From a checkpoint of a small mixture-of-experts model trained on Wikipedia.
Size: 14 layers, width 224, 22.6M parameters.
Experts: 64 experts in each of 14 layers, 4 picks a token, a sigmoid router.
Below are experts of layer 6 (counted from 0) of a mixture-of-experts language model. Rows are named router (the router's row for the expert), gate (a neuron's input weights, with its number), up (a neuron's input weights, with its number) and show model dimensions 0-111. Each number is 500 + 25 x the weight over its row's rms, rounded and kept within 0 to 999. Numbers have three digits each.
Before each expert's rows: a language model's description of what the expert responds to. This comes from a sample of Wikipedia text that the model never trained on.

# expert 20
Ordinals and f-words
router:552495509506539493484490525534519538524491486468454483512474457494494494481490527469519513486492482503511525467524488484469485480495484525490469486503484488531478554470527492501474492507562453525454523539521473517506521457537478537498471462504503459484546452477461501490480477470519492521483494462521501490532482486463490494472517512513
gate0:494461514532502518545470459521532500542470498504455496508483521524475505500474490552565509502475515507521508490501524556502513489511512519461488537518539519530549499495485494493470481522528479493496514498514484486485468542503491523513520526478515523513459487552515522464512517481533499543508518484554528491433526509499480530479531539517
up0:516529528482512479461489474497501503474524486505495482534510533515478523477517494510493491497468489465483464540520429461497517546487476478546491470516454513502453531535499520495491508488479522467500514508505514486568511496515479468520506479487473457499534524480468495503497489535445489481521516517454475489492492534511508497484468495514
gate1:523472490540488513515504518506513500508511485516491522482504479486508517461520528490477492499482495514526569541500500467497494482535503522498506503529523494540521501459505500495512488496528485479480476504516522551496455505506538493508485478497513520484512466487525503528488479449457482456513500483495539527503508472463487476558487490526
up1:527510474474518511511489516515438519510462468468475464543494481520466479492547501495544496494525498487476470493523515508523506540472524508522472531498482500462487480516499424537513537488491503478538488498519497509477525471536485518480520512537500482500483503489529528546487486534529535519508542517490503502537460504521478491466516494535
gate2:467443520523481522500534500470450478493504497489485490530540519529450515523510550470518474464505501477526486494572487519466515500518461520503495505513521498486442480477479478515487513522493481473490504482529504548511521513530520556524471523502483491529518507516482530513457533458483479478529521492476492504516527546533492502508481525495
up2:490475508500407513525494541514534514510504486488484467519476526535505471455496485501555485474536490448476481474481474550499467531490445503481474501530508504460466538521503480502493469491482493485505526487494490516527530510522498520503503484527496503497528480492486492560487473519502525519568513521495468519470466488469476544482506529543
gate3:482471478512534485489436524533470516541524498488452534507490511537514505490461503477490522496532529535462554481499506502479489490474499534533452470544447489559521500484525487461479450538520494502458477488514506459517488508482509536454490504516504528478499464500480458461505536518517491500494483482485525527484479507531505501479493530497
up3:479476496497505493524536476431477494470464510528477483508521513520526562455503428530512519516533499486510489525482477485497516495502509465466493491469531471455501520507488518522499489515498535448495495556511503490470511476490492492469524503514549478505520520501532505494506469514516479513484487535511507521501474458474494499539486460499
gate4:539476503491500481510462544519495503493506507458477520490495512459451504510526498540472493453508491512496550468438528473481493501503459530473476456503468496529466469487492522530498454487531511462479523480545525493496568481539508503537494462485554524514491492509500503561547513492505505506531505526482504524492497485468505488556545507523
up4:509477527513480516480495526511510521489502509430478540482542513464488527491506469510485475450499531500481517509500524463530522458501469524489464472536509491522541432457471497498507498497548513510502501438565466482502531463537511516525533512528513505511471475472487505505465517487468499504507512497516522522515528482453517498501519473509
gate5:495472486484507480537474511520548490530481484497477479502545507490530516481483503473492483502437486510496487468523494478462472509517470526484485477471487457509469483481447508458528460490505510500503560544481467522510486466547531522487465490460512463500488498474474519501527478500494522498502425506501506474484465451480519500499537494518
up5:517496489476490505468536541496474497466512478492492532485459511522480491535482534523495508503579526527473554556464555529490513536485518477555493562536522514483496516509513471563474515484486475540477463482518535472480498496537475500515521475505539507497532499526521512492491524516494526507492568482476495520490513489503484528516525497481
gate6:516432472492507516511515495496483469531527509531468497499529511539501525479499468544530468492511484451506508492504508483495477492486486514476483512497535496480532491489498508490520501504470501491491490530469496498474513516533566530501502503500499519502486496481525483489502470491480512483451504456536518491460442492526475533511464534505
up6:477516507504500536539566482523502493429476497539510502484461507501490488492534483463503478531526508506471504531573502498502493495513511530482510531479482501520514503501512503527524496478515474504494523470471531527496519561533491431471499542487476482536519489514482496541475499502458483518503505484476482533546474507514508477543487471498

# expert 11
Hyphens and word-initial pieces
router:500513486454515485555481484480528475471531532490481523518505475502527502479480556483554522502532476488492527520523452508407494494481488480492469513493478498462490547537484513506501488488506512476466484493509488464478476508513482519496501497496504494494506488582536497488497526507551521496531500455509531521502490456479494504519527498506
gate1:543460527474498522452492522514522481518519498474514515497490444484479478481544514521537466486496489486526529490518474483457509496507517450499504497482490502498488535513485445479520462510513498490508485513517511538440514476494524437491505494527524527520508478518511489469521479501503519511483495482531525502503459484524532486510490528520
up1:479537496539527476531456501479486477497500523498572533468522512499539506485472480466465554555482517504486466510502521495506461506531485533510514482509496476529539472499512525532467528509451488517466534493475499457555519517501465522478499499548483484450498490509526511519478514509528491497506474527490498523514518469484474514495505503460
gate2:500475478479523452505475502517532495524556493459543533485473438483499506485482500473508541477492510496494462514514561509491515480490478507472529493496529481505512485501491506475487505484459440504492536497510514465509494468500465501450501508489481503471532522559513508488475517516504493460488477467472525547469517489502486461520498488482
up2:473514452487506455515504470500524532483510484497521447497527476518489514550492516494511540482498471521497473508539518500512519487481491524484471519457530488472487431468504520449488518518438479507520529482519541507496486504511494497469504538505496494474503533534499506467517506498476509523502519484480484560486485530451499501499529448493
gate3:499476473465519533521497483541531488505519450428474521484461460532449525491475502494501485504518527475552488496465482485442509504501442468533495422497495525527460499541496484541526458500487536493485514569507483522487516512504515477475477505480530482488517496549539524500468469479489492461495505445512516509477473481522489513488531524512
up3:522478447497506526513500470539480441485488483482506532525473515494474505498495517459529461498508523455517497526480497489452502483516444468548500450459467520532465509543515490492469484485483506501528524540483503492513467501478527457538484501481542493490483473543535499484480445484473501518491505481529525509500458523506477528508504509505
gate4:483500481517493506512526492449488483484504480462495499525519499473531473511557481478530445468506491533431463496478531492544516458496476485483518520523535520482511505494499509496500482529475489497508552503506471507541495498517517470533517505493501511525507516473501495474493451543519486438481522528529463479502491500498497494500505493533
up4:518503533496469511492497526574484496507507531533517497481475519547480506467427498509504520531499535449556513507535483537445491508491588493491479507471511482492481505524501520484477507472506493509489449505507496507454514488482496505461469501506516528512489516516497520537514557505489520516540469495500522521474523492496478465519475487485
gate5:538474500507468497528507501540486497506494480532469508519483501485512504501518472535497522500484484492506459496488511506530487488484506500480466505497484483526511515514516522522516471465507478504532533494495427519477533489478513524490551481479512538512512486484560495496489507534545497504542508476527473487482494446533478520480508518484
up5:503495524473588457489474509538514519498477510505480506472493452498498497495511521472513493456462477506537516483475492496449524449520489475522498480517492485508456455496513498482461498507477511493523511511513512505476491443518487525503515499497537475498494490501498472474537537473509488497476519507540514484548515512460484522505514481523
gate6:553531496533514471499531509485458474512496527499525536511471475493493485531506516504473481481498462483510504485542516539543511509505502474534512499489481481518489482473479491512478491467452465499539544497517505531452483527497504522525503518506527550559502539519530465504488544508470503548507479513507443527501505532511522511551522504484
up6:497488497515492534527499508515497522499461510531497468528469523545502452479510494515496465439472487529527523542529489519502524504501544495511523499500519501480513469478489509528505546516489567525464532542489513506470522543516521490505520492525469506508520479488506471464489487483519506500529530539473498503478507518517505473469490488489
gate7:519489480459536525518505543519480506511540492476490502541530508505515529477469515529502513479493517478479536535526496492514523551530523500485505497550535482491514496551504509512510515502460527501479500516504478529476550535487501482511474453453500465512489510516588497494535540483481504525526524484419529509499472506518522483519531506518
up7:494497501507544492478529545522513551505465492539477533517518500530478485423507494543520469525467528457434496472501463501481499520503541508510459512490521467505454522525482525467501502480488489522471480517501533494510526503492509499486489494530551533508478485488516491508534525508504507539530505467497511485520488541521527496491498496503

# expert 4
Heading markers, word middles
router:490460466508522466493550528523517481481518477466421542503485515539502493474499519482538517488515483505482545500546511506480452477500513490453543468491503524504513555500508490519489459500489481503462502502495465491476508480481490506479484445503562448484555492520487485493493487481473503514461481486471507504502496477508487507485498524498
gate0:502451543478520526476542523498487528475477473466503514502512491547463489446519509494484499467473519488519520528502495492498565494505466505523503518503524484529490503470518495521510496504504520444473507526559497512458507498498474498505487513503498503489503504499516474503518475493514475480512499469532498526512509512432513490515473500497
up0:525553510520486505502521533483459508526492482529528476538560504477514481549479521507497526452459482522454471456500490493484512533531502561499504514498546522515522525490489536521466517441544529511550462505530527498511500494542532534539481479497489487517504487462466490507509514523464480547520561480480512501520503510515470481507465536465
gate1:477534469503475489510521498503546452537484503519517495489506508474473506511484505509526496519542485504479552546476494499472498465555513479490522539503467486527525496462488498483502477487539455493476509502523493471524457475487524439483525513503455577527509557496509504470510472479488498464477507458452516490519542466505488492444519505512
up1:532466549503515460450487491547495487506543537515516504487492485496471480472505455490510518478505493489497490478515520509507508524499490483503465510483523473535506522543525476471487483459451542490547533461465474515490475525488494458506489492478440466511509526492513490506519497486471512508470461529493460538534502472522505502524500504505
gate2:513486481512536495502493476494525481499531449515517545465544514476523495511478506469481518520504484496454469496528523493491482489522489519512461509472460521529521497518491508538556494472478487485538494508465472426503464529498560452472505484475530496492518430497507518510514465502494565522502497546546560488525445505509508522504509543504
up2:476486488453552499506498508501540491473505516528507485478552515478519478460523471478512504498547477468456469478500505508504494455507528510489480497484519496528503489451475492519534465517461500480495522478504503461511478500490480460481495455487481500531542474481497471515522469496480557538478523457493501528530428493501482518526490464523
gate3:549486477494492477501473514496512496468511495504474509519497494507502484519504529484513529456531485515491532484535485481509467504542482498511545536485471513482514543516520502529528468509484467533538541539501527555478499459483497479495485472502460481448540544494447494436528536554523507492491479544532481489514483486534475540500495499474
up3:452541513505497483491466438492440534528503511471473479499474502560487523460513474521491493532463493473503492523479493467493487536483479521453487500515534489502513482518548515467431580531527533457484490492473479447503493538493472527511500500485492516472481451511515506543474483488449482532518520459479515556484505490462525476473515531520
gate4:502482479458476497499461550507499486499480450488465496516504500510517485476518508455524489491495518498486538425493491472478523496488505494516481484511518481473553506485495534512535494477540484521460492497526532435483457470507493560502528458502524514490516494502512507512520522497525515454490502524528475484508508509496465473546543538560
up4:540549500494479494426494544517506520534484483509512473567483503514489477502465515515473475512502538512498453509502512487484514489508484478474529479492541485488523507457512516527495513514520501469459492506526551507500479512551505541532503495501507546536491473494534515474563537515494445509511497458522515488527530478522466555543507492523
gate5:528491479495496501510499518496480516526489461470475505521483491507510510503497513488480533488490491483525508516531486546505457518481489493507492543501461552524512515475519439546492514527445509489480476490512482527457499476483480531518527480481473515447531509456498524482473509482488440528464500545509530535511501521518501497513459494465
up5:498522502457518489454524506516502515457529511552522515529484542498520536545480543474490504524508491523513512502485504486500507491481490467547519539499495513451518502531534540493503543522536460435503533471467488534541463486529499486520498483535528495529488432476512505486504487522548484495514461467533434494495511499497501469560511503529
gate6:504482485496465514457510497455541503522525503520486463490494510492489508495468545491495476528487505506481502496485501478458516460524523502534497519456496473470474516517465524516544546514532471488491525517528529543549476498515563516479500512488527483534499511477501555557517499491472492524462492502520492467439510499519459510517484503498
up6:509520498479482495460518494496543473543482469510495517475479526505494486483505481535524471514509502478553524501524475506542468461446494468489504496525466500498462503489538520527526540519520503524501517542462518500516492483495530522521528503506511481456496488470503555501510465496519492530440489505490517462483534475481453508473495508514

# expert 14
Verb stems, mid-word
router:508474497516553475532493544523517480505494497515479510525471498551516471507465518532504535453440477517514561516527464527474497481472524535498529455527509510556475510501477533519516507513505510508489511516501486465467524505498501499493505479534472472497518498528491509481545490504508518466508486524514503491472527497483451482468484530478
gate6:483468462497532477489483483503496474517530536440477500447465486514554517499469492489493467505479494537506500523513493516516542456497508498530539503503460499556468488487555481523556451515488532483498487491469502479478502466521515444474509524510526502518506532528512485509471484457518525475478500503522533473495459497495482482529488508497
up6:499501487494493482524454512481491462480455463507514542508483497459502478514486501496447502539473522493490514502519496527476459506560458495523504510507528503511494482479511445481533516481508478470470518519434450479512521482519483501536469487532474530494485474475461538517434480485534516515505466511475520547495465503519525482440495520485
gate7:505518508477539491491526521549477460498487500519506495548518499513549510508514501492468501475445518492527533491535451487475501528553527531481500507474485513524499471512518525531483445487525509481486528505546465542464507459473514520502472534541497494536504527494487495498499530545478520487512519503501518489483479520525495479485459505515
up7:499502523500521539500532536481509503484488483505434469520501505509479493502498499500479528447471510453574542497552503487498471537533491503515461526537510494474485485485522494578516519539515499516468470501526508509487460475544471516518520526487527488527513469482499477515512480508548518482496548531465502516502500481516506467504487522500
gate8:481455536493550481522502504506470471465525490499518481501438488471539519501519485493520500549551512482505534515547482493482454466499507501468546465506500519498556499532499484529514489465460500447498531518461499523488493521500464504490516496477517507472546493566481505457462501518508533524504502510503510541515471515519486462490488478481
up8:525559468515459490475477514486545524530499514464479503518537502508499482469516546502496534463464440526499483490459556494491538506466484498505483518489506472477485519467507487495499527550526513519509484486540488460498497484485528523489464500519479517545472496469521483507544504489508488514494502494461499463481510481487501505540539540520
gate9:504472489520548532495491508539484502517524531469476506514539527531519509517484469480477500531474494485505580528518449495485483474496530474529483468487484505495506490510506517524547474515508555464477527486495516501524517490495515486507489525523525514486486458508506536495425474551479507499503500485499528519488502482508505457532472454470
up9:462534483461454476499483446495493468462530535513516484486542484524544519492553531473512508523537504526479466486448509448518528491478468461467502479488498494533491490483492509525457459505489461503520503481514467489496453466488523545475496481492498457479492493461511516485521497507465429503470497486523510471482482501497492508516494528489
gate10:496493496521538518508540476531503497467497503496485494528517522501502496523485546543531526497469497554544498524473481534500547487479518502482494515497518514487493489540488499516554493534485537488509530507512496507461496459456545520457512502508479451551510516512518506454505480509505494486532503499485534521447499516545477491511504512458
up10:517484524463456460505509531491491436486501515478486515445481442489507467496540449470490486492484501419440524484485516511488462511487490444530473492503501496509506519493511498459464507489497477478518514508504523495502454517499486461540511499485531571443504495485489508534500558525536524520482469516505484477556464476445520507493507452533
gate11:514504520472549505474486468540444510509504494454544459513512475515459486485479516482462482462449455492527507508500468496517511487510474509469507491533481528484523466464513513497542523502493501482493476502511474474460517542515502496503484538466478472491527497524502487461505507472521487492526518533498492473487499492527462508524532495546
up11:506536498444482479507485541518511522477491478444505479509444495489505487560469496493506501483480511520514495516486539487505476500489468470491509470497514513459459458512447508529512527492488457531491476518498484464515459546509463514495476500518530464535538476554497549523511463500499454530485503481507505480494474529457462488502525436504
gate12:516425459511549505528485498527524457534526486481509464519521500544533509473551515507542512515497520440491536488483494496496539477500549507492541486539489491496534486513501521521532480501442505480517478497513528460486485489519519463467525509462537509531500536553514485500500509534505487480494494498489513538522510506478469474509552510484
up12:500447500511531471537490493528494484460533502491486481534528464565583512474571554538515498487484515474521532503487508481507508482508493525473536478535485490476481502529483537493514463511470521491517488480526522436504493492504471457496493501495516557531554487513508489515525499531459520488513495487480548515499495531493503525526489540497

# expert 52
Plural nationality and people endings
router:513469511500527478512562535493519497476455502499517551475449464479513502512503482512521555495487472523506494529486513542453469501503457470518505477491514486498510520496476500486490493478482487520475499511469486486481520457473474505508485462528484446505529496512536476467496481539504489484485471470477513520491476494481489485451503496472
gate0:555518502502493497540481536526472460535457512532505514521573526528561587480475500489459498479499485525503496488511469511519514495511535507510493505504483472510466462513527487516549473507466526505512465531501492476527537496448490497548480510527478499505467523492513477482536520461547540474516494493488521460504477488506475510455502448493
up0:524477485488506549502546505497521481505494507498527529520474483497510530479507476498490495529509491509553508495488507525495457501471526465520522447519469556488466494495497465480525518506476513487491494495499497446529490480505492453528481486504533455462486534461503503516542505531548478496485516502479512515553478508460524502476458483492
gate1:489492476486540481546501518553522506509477519503507538491530475542532493509519466486568497495442455489512505502482503500518496519489472498492568497543498502508513503492512525484476512535479502491506484476515470503468477484484491502489500498501497554522486454505453506496539488505494489502461463503463520526533474484507471487508508553493
up1:531523528489446483512456518524468456513516526550481514506488477501482512491505479489517468513495512530470511505540489502457471472454546483502495482492495471479487500533505499525491461464508525493538504538500534486486487486488539522511492476481524498533499522493535496501424541525484505518528491496492494502491488449489512501503486471490
gate2:516470516456500517519445476528534510493522500481494531517497520438532497484483485489470508495537496497481491502479515486501469525488514488470456529533502470495515506514526495499530458498542509446524521496474530480439524489535519537472493525513535544491471479509490493505476529510500502464500496494455460540487514493487500514476534466527
up2:516450544470497495482452487503458545502482507505469470494506555518484469502465535499540493490529460524483511524519469428499517480499507506460516497531508518501540486524462518487542495515545496516490534478513513541490516519545557488483515479471506533506487525484503462472541542509466485508482564463504509491481503493507511487493539510491
gate3:494454468562490528456500496496535482535456486511528525513472477492482471525513542468527487502481520460488498495527487533449483460534516495489510512469514536524502516501510497484504484466516494511494533511497527520491523481498525473446507511550493478519511496496477471501478524544485497489491503440528464520477490521511523503498447503504
up3:504500532526490488454514497497496485467482495527498521507524484551486535502528549473508472499494523498446511441471471501460492421511494516505534513469506541491499452475473508519553519505490504493497477493491522492471506489516490512476491496489512495565501460524526477503540498538519516485460545499542483472506505514517506497496479490493
gate4:509502472527502492512470470484523535508496514488487498489497510492549471474511535559528487523539466489554463515463522484491506512523454505484519488498519488501527472451502517473511569482562510548480482528523505462520541522540493488485524504489489495522489493538496508465515497499496482533484490469485525535484474517554477523479540513498
up4:465490438488545501487504448451528484456522525467446469488485472500475527505517531518495516479544484523511521532492511501494474452506497515471490493509483534477483534488531501495536477465526467508521500485503480462496507463492487491478504505490503499525537467508467524502503481480512528500501502507548483504465527500513512504477494482505
gate5:481480493473512491516513509471510498504534501450482533520512466457545492470512463500499542515488499501505505547491523504493504485500470503534496486522490513483486531499501480461473508520545534500486493471539504457526509521509473468540479485492488499458493468490466512509507480476480484519502449501480530511521473469486500487493454513501
up5:530497543487496533560491494507541513532505507488493515537532503547530492434485458527514541507466499505477520502507479493510522505476479521468497495467502490470472478486490511502459488506474494529500475487480532487509495502490558496518464499506485463526485494482536495560521484492464496544483505510506575516483508516482480517522480506515
gate6:483499471517507533545504460494492477498486502505505558517548501554506480501505526518502482520476507489534521521525502520474516488492497511503468501512519498466471461544495510554535521468497507455497506546531482516486510461484489485505464499532503515521505498493464485500486527557536525473502493500455490492456515530516499481468480515500
up6:523503540470498479475487501507481523478524527528520516484516473482492541493502454460462493532518497513431524500551491509529458524516501443492517463481518469526516481494532521520460517493471541509502550509542485466469460503530499537494535480496498500517489500506491475514494487460500479504487472514502480475531511518499471519492530498496

# expert 19
Mid-word fragments, table dashes
router:537505508496519504496474542530528520503512545494508516487466460503506489473477504506541523492468482488467471506523491495474466513472469546473509483522497477517523542513484503484491507478527515543452496526487528460509511499494503514502530462518519471497542507564504493458534534495528497513499496485490483520509481492492474541494495522498
gate1:514510495491491510536486484488515474495511536528459514515500500515483502471510507473542535509501494528542483487512512477499492542509542491517468525538509523482483494544475536513514515467496536520515534501538505464501552487489483451473495471474460532451511540499467514485496540506548488458546482559458499509445509486484524506496515511466
up1:464488463498486511522488474493506549477489528474492516441533474505494472550513480482453521534481509497489515507505485495491554495493461522479522527490490511485454473467553485470459474541515522512491504526496482513499511496524508495502521519502510484482482475487505527495478547513499492493490511450538475501537474517515524487534479546522
gate2:537507513475514517531491464513553508472511508520502480498488526526474486518514522451535500506473508478504526496559495497452489519487521518494475513472512493464484490522529449493519500499458454502486520553490494494479509463487487504458528484520489472473528467519467497481463571481512478527503493506489463481509496513510519510519548512479
up2:534542525468499539489492447504547531491512500499574457505497519469516498497536520502495466489515559462503455491497525474470523522479517499501490516467496501481514494516465516479493484473477504504483498470498527493459471500495508520465522545530486469506491502510490535519465528486537512520510497505515466518508500553513501483551505479520
gate3:521486511503513479513534514576524408483473498485530460526449480497518516493523580556530482481493514520506498510516472544496514467527509533508479500520509454518512482496503527494518465552523551494500536522461483450499492501512551522498503499504544466495507456516541490477463513458519477503519461495530523489510475494517465502485504472511
up3:527500487501533511471526454517554487498506487533499510498508498523531519524448572480548466487495530503525504520563509496511490480506483484464482499499484496477506493502521490494487521525509494534497524512460493478543470517539530505491515538497551452513443489516535471498476510551509519495492485477481515526549479497511470513504504474506
gate4:499472476471521535502522548486493460530512491506527555503523524475546507479466477485534497552506487465502550458534474449450504480492545523534521512485465506456492491466444460474537483553513526541440503506504512494528504477500532501495475465477528495536482495499523535498500503494491531510509515492495520493526472514512487499535500540533
up4:516510531528499478481460514489477513504464479501523490486467533491484511491498497540481479450471498543536479521493495539549505516515558521442472487519497490449488503537526507507465539485462535516534489469477501455531508538506501441536516521504527506499515513501483492534508482454496491498486519530517491527493531530501516483481530492448
gate5:495475481512481439478471525513503499513499511464490486473475506512497505472547493532547510490469490484494485492498462493501527493442449492455507452495516498522475509537501490469491486547542488478522514500551484485523560424476494492491519512506493515497477491514538484472502511489481488480505448456503502520502498512494489507525507474546
up5:534485529479520513530538464511489486496506504494484533535520475493508485514487506471486512481534491504526535489518530528514461482548533493536507497531504474484512542468479511526525513480424535531481476505447490530462492526521508492488467464475489493481539498530463506535503487498535531542491541528459503473501513486501525494476492537436
gate6:520490449451531537489491501492500518503511544492518484524510502536513513469555477502478480523474481508457496519520530479497469516451465543516519495495501500553551529444540485484510499506504473505515508534472496527493491486491486522523500494474495480478526513521504519475461557471475519474503453530462450503511469498528460477485518505499
up6:496503550515481521500526510511459474522502475492477459505513515500491560529521495497461521496481479485497531532474487497527565471505575504459451473463525493458487465507469461542496520506496553517436490494520510528504527532482550465532479524517507469518489543490487477526528515478517488474505519528517526479505521478474519529497505446484
gate7:499503499502491480529479500493507530512453504496515499512482537494483537490525531546471509526540475465524467495501485464483501509500475515524526479527487512505532487487512528513521513533487533489512483498482499543484508543487531500573477493525523532518489493504492509514525479501559479512462485514500509538482477536469506469454486481518
up7:532493519507481543504518545478508482516510438500522516487456535469508485493480512523473451493542504542531514468473524501474556485522488489505545483501494516489493521557476497497508525486551493455469484496538526521529544515483477552511500480494504446519523469497552468512496423544520467488525523528458495492537498504499472523495489525488

# expert 58
Common adjectives, mid-word pieces
router:530506486485520481498482553536515480465556501493492555533485481508505505464485512507479520523497487505463510511527502543491503518526487450461514520486491487518499514473495535496514481493484450549483540555489481476490518491494491492520499482456519463519530496535511498468532481512489517495482465499490479441438482472500454504523525493517
gate6:508504471504513500474480494487510454489499491529531472517516498490437530514491521524495552482482487512471490532546484519470548521516515563522492504475549481508481486509510555543506482551500485500510525504530542535526510485494512502546502519451474480530555506504512498546504511456508502510467501493539479457474468534495458509522469456505
up6:465542479493460456485534498517482498546490543482479498477489550488473554495486507497500500468545522493504473484505507470503494455492496522518443499469478503509530517485513438484535528503512503452485446461461491498480543516491517525508502484486493544461481505517500498522502540480522539465546528533501528482529490479501570538481509501499
gate7:556464492499482472563473500489521484467542479526511520504511546483560541450507489559479519522505470495523491515487522527520484494490503474496518505465465462507514508449482467476523429495545531474500526532532477467498508489469522480506517462497466532468478494481515501514498507509509523494515469505463503514507443530522494558514504539512
up7:458547520479483500476542510510481491515481565498508478508473472503462488486517514495496463491482539508479501486485471470493505519518493516485456471529494492477471467516471576527455525476465522526502481443497512474523496517495522536507532535511492516496497575490504491507505495493498516495476534521541542491467522450504506475483482474519
gate8:489524530500529457458492482484457508521519469479523520514489479510505499446541494523488485455460500491502489500516471512509529491456504497499490455521509444499482488501478527465494519482514525491484482505518520503482470501521499501505513504537451490521506551536493494487474498467457490458497513448492541526487517533551503505506499507484
up8:509470495548461510461488477494503496455507524492495528506522502514453447531457538531510489528477521519473479471450492526514520488553449473476515500472479548463482544501493523505496491519521486491472521496524472509495498512521490555467485478505492481493503444501513491521551511495502479502470502504505462496497538477492502477528493525492
gate9:485470532493521493529486528523508461443501516497484489542552519476506546469502510483465469497501517516490498524507503524497537501530481464491526512517495493518528478463504510511560449539480541486545546539483491508504463501506500521510489537523513490521475487501505539466499521446482553485499456480488503512506500479549501466494521507484
up9:514496451484549507556446498573512501477488510502484464528537534473487483508494507509494514474512487464463515531507499529508538494517490489463508554468492502519482504541509506503492460543516537526489530512496546493497498468470527505460510496501495505492505515507516498498515553473504504497456489522508498482474480540511476499509571506482
gate10:503470504465504531495481502491495470536476473479460519504513491443530506504496495462474485531428515489506499499505492503481514454501482487457483499542485528520517481471489424536468495464495532480493453525479492506466502460488550508496492516509515511494466454487504481493500493539516551474494475527485527494489460498499471464445510518493
up10:496534530485513501451529479544514524467452505480550497476493501534456455472528504554477549512534483498540453500500477459504527560511501544507480536530505461456539519509497489494492478519541480525515501486524475490490458531503492486511496457567520522513496511496507449499508500531514487522490494486485461527492546525547575516449542472490
gate11:535495520492516469512498532488500461519521507481490534528488453527510468507512504504506521488488502517493497519494511550487544446497518451485558508500512486509498507499508520563525490511495495526497546545517498468503485463499453532481486511511489476491549528560532492486493532527463513506459469526522483473484472494494466490522473468490
up11:498490483485502565517510483509537542484461491520527452512463534474506535472492510492509489498492462479514492483510474476494431539474485542498462487507479498478501491515493489467469527462524502482447477469490522501488522531501544484536504476499532513502462485482468507494518489487547485492497528475512544537529492482464519523487536497507
gate12:510530470531515466495486514520477516509465506504480527506474486498491508458519511441461501513482497545505528496493513509522524487532479491481521506512494491530496490476507548551508436487469525479454537529412488555503532509513499493508495522498488502498477491495498474497502499497479522472503483500533533484456479468445504489484515487521
up12:494488477496519506572471542508534533500502513495481517495482535494513481496510514475459510510528507540473472521452523498498471501473499468513525526511497492498476480495525510481491465439517486493472529487523462506520500501500480551493476508454500516495463527482526504521508496545498490458479486513497500522511460463508491521468456503514

# expert 62
Line starts, list digits
router:525491515479543495476489508504531508495543510471473508532469489512520496489472503499530512493464495501535521499490479493458523535472483497470508484527510514478463508483455531502460533482531490490446504515480490462512539464515467528492532481545500483508540510528507487506558537555524470484518532478482493502472507514465468500518480529500
gate0:518515469490512512519485479506507504486508547469516501503541514472497529556508531476510526491500477503528510506537494496500507469478504508483537495507502519506476497504460508501497483510508530493526554529470536525501509512480544507477534484478493490502544459514502519452490504481493475512505483541497466479487484482525462510442482473519
up0:497496506510463509467512458492533497545521474481490519465434479516483473488490466531538504512495516493471507502472540513492476548529510450496512483536503459520525502457521515483541511476501467506494478512504474501515507488478449512485483494521513488473463553529507492539496475483553512506460501455467491507496485455493504506493541481490
gate1:489528473453557488520502511512508496476533487471507501466500475525485482446537549523522499491491478525545534473500519486531519489493487502464468517534514483478496528517459487470517495479523505478510535482485513510504541501477493453494493544471504520468504481485542528457494542445549488501485480501483524523499498464500527515504514467482
up1:487514524460510490532524518507481476468494501472430520482482474485544471501522476489492512537487513497489508493481507522503495501534503453532539526506545492538494469504504504518510477541495455539532451519497488500468492489420509498528516501442518538499552476530496511499510511518477499523494490484516463514478454491450527467479486480494
gate2:520494453494512550510507519502515528472525523490487506495547474580515527510516487543458498508524498466495471497511481501486495504496472481470493485528490481529490527469500499567522501503491494512496516505491488475507510491509501505533494512485500513438528478510533508523517525508477462488494514536519479477495481519466518542501480518462
up2:494498525467495468502516459441499488532498503482478472492471514480488472470550480500496521460509498496455468514468510540523517520529508475516478532507484534502486508512521503529579493469520507485518462531485528487490504496538512500466476487478526510520490474531466508506481560495495492535494506477492520501469510483482499502480473507481
gate3:501503478500541480537476549503517485475530489499504511503519467478496480504547541503457498461522467519468521488460492478477486497474546509485496468511451475472487525535514496529487490484524530507498508488489542514462512508490467482487508469485529567509516516542500474502538494512543511505524513524494481527487491515487475516473503464508
up3:479542470511531488510479529496492532473544477516504480485516501479539505510540556508494519467490482473502492501481539475487509504488508539478475504539475500506474540513502501502482493467513540554484497481466516505484491463520480468509504485460524530528519497514462514497565518533548513522531539520508490518486527510496467555511499470474
gate4:507484485513543492510523539486520489527517542497506521506499449488481483457467502497526484478501523503505533510506523525502501438545485493463507476511477487487476534511516506508486495450517572501525507509508499496484507472511503498540511493495456510504499518511474474489531523466465504467476505486485481485506423539549523531486486512508
up4:519500499503481516533504512510494465507513504549560499506556516537546488496518486514505515471533502522460508511489470511508477510491504521505468480506515473522490518508508484513551505548485486516507508513504472424510501507486521556449492467552474536534520522496500486487505453492546512525485494549480534517492530446495491491475574510476
gate5:470461525495551514518540528557519480498528513501465501496470513518536508488499471494504507499492505486526520472517520502529498489529492512469503472519523433526478503440496464486510475424522491466494482507515432519466511520483467536509467519513447527521508482514518466485497559541527531512524480509527518534504484524477484504464459492527
up5:523511432527493464497529533520524529505491519499517534497569459466477498467479485524494525531548498524477500542476532521464512496495493458493510534484467499496492534509546500471500471500526467517527520476496507468504520488492475490468540455466498513489490543503548528509527490516485468475489483461454485477515507464550468516490516480508
gate6:529477501518526514574518499502517490503511521486472510508532520513434490515462475534529517491436528534501551510512473485487499473514483526510455491514529471514478517495514512539513480481539501488513512519485492499500492483489553467540502525497509492511490504512515502513501476467477508495464515481512568477498491543480495501525477552480
up6:488463534473523483477484518512485492518491516472501499485485459468542505482533496483491512499510508439473492473532516525478465514488486528516547499478438484502550500520474493456447491499463528518530521470503519505457506478487486506494474484472528498449443453474498508456497488461477527527495467468472468531477490467496500522457521491507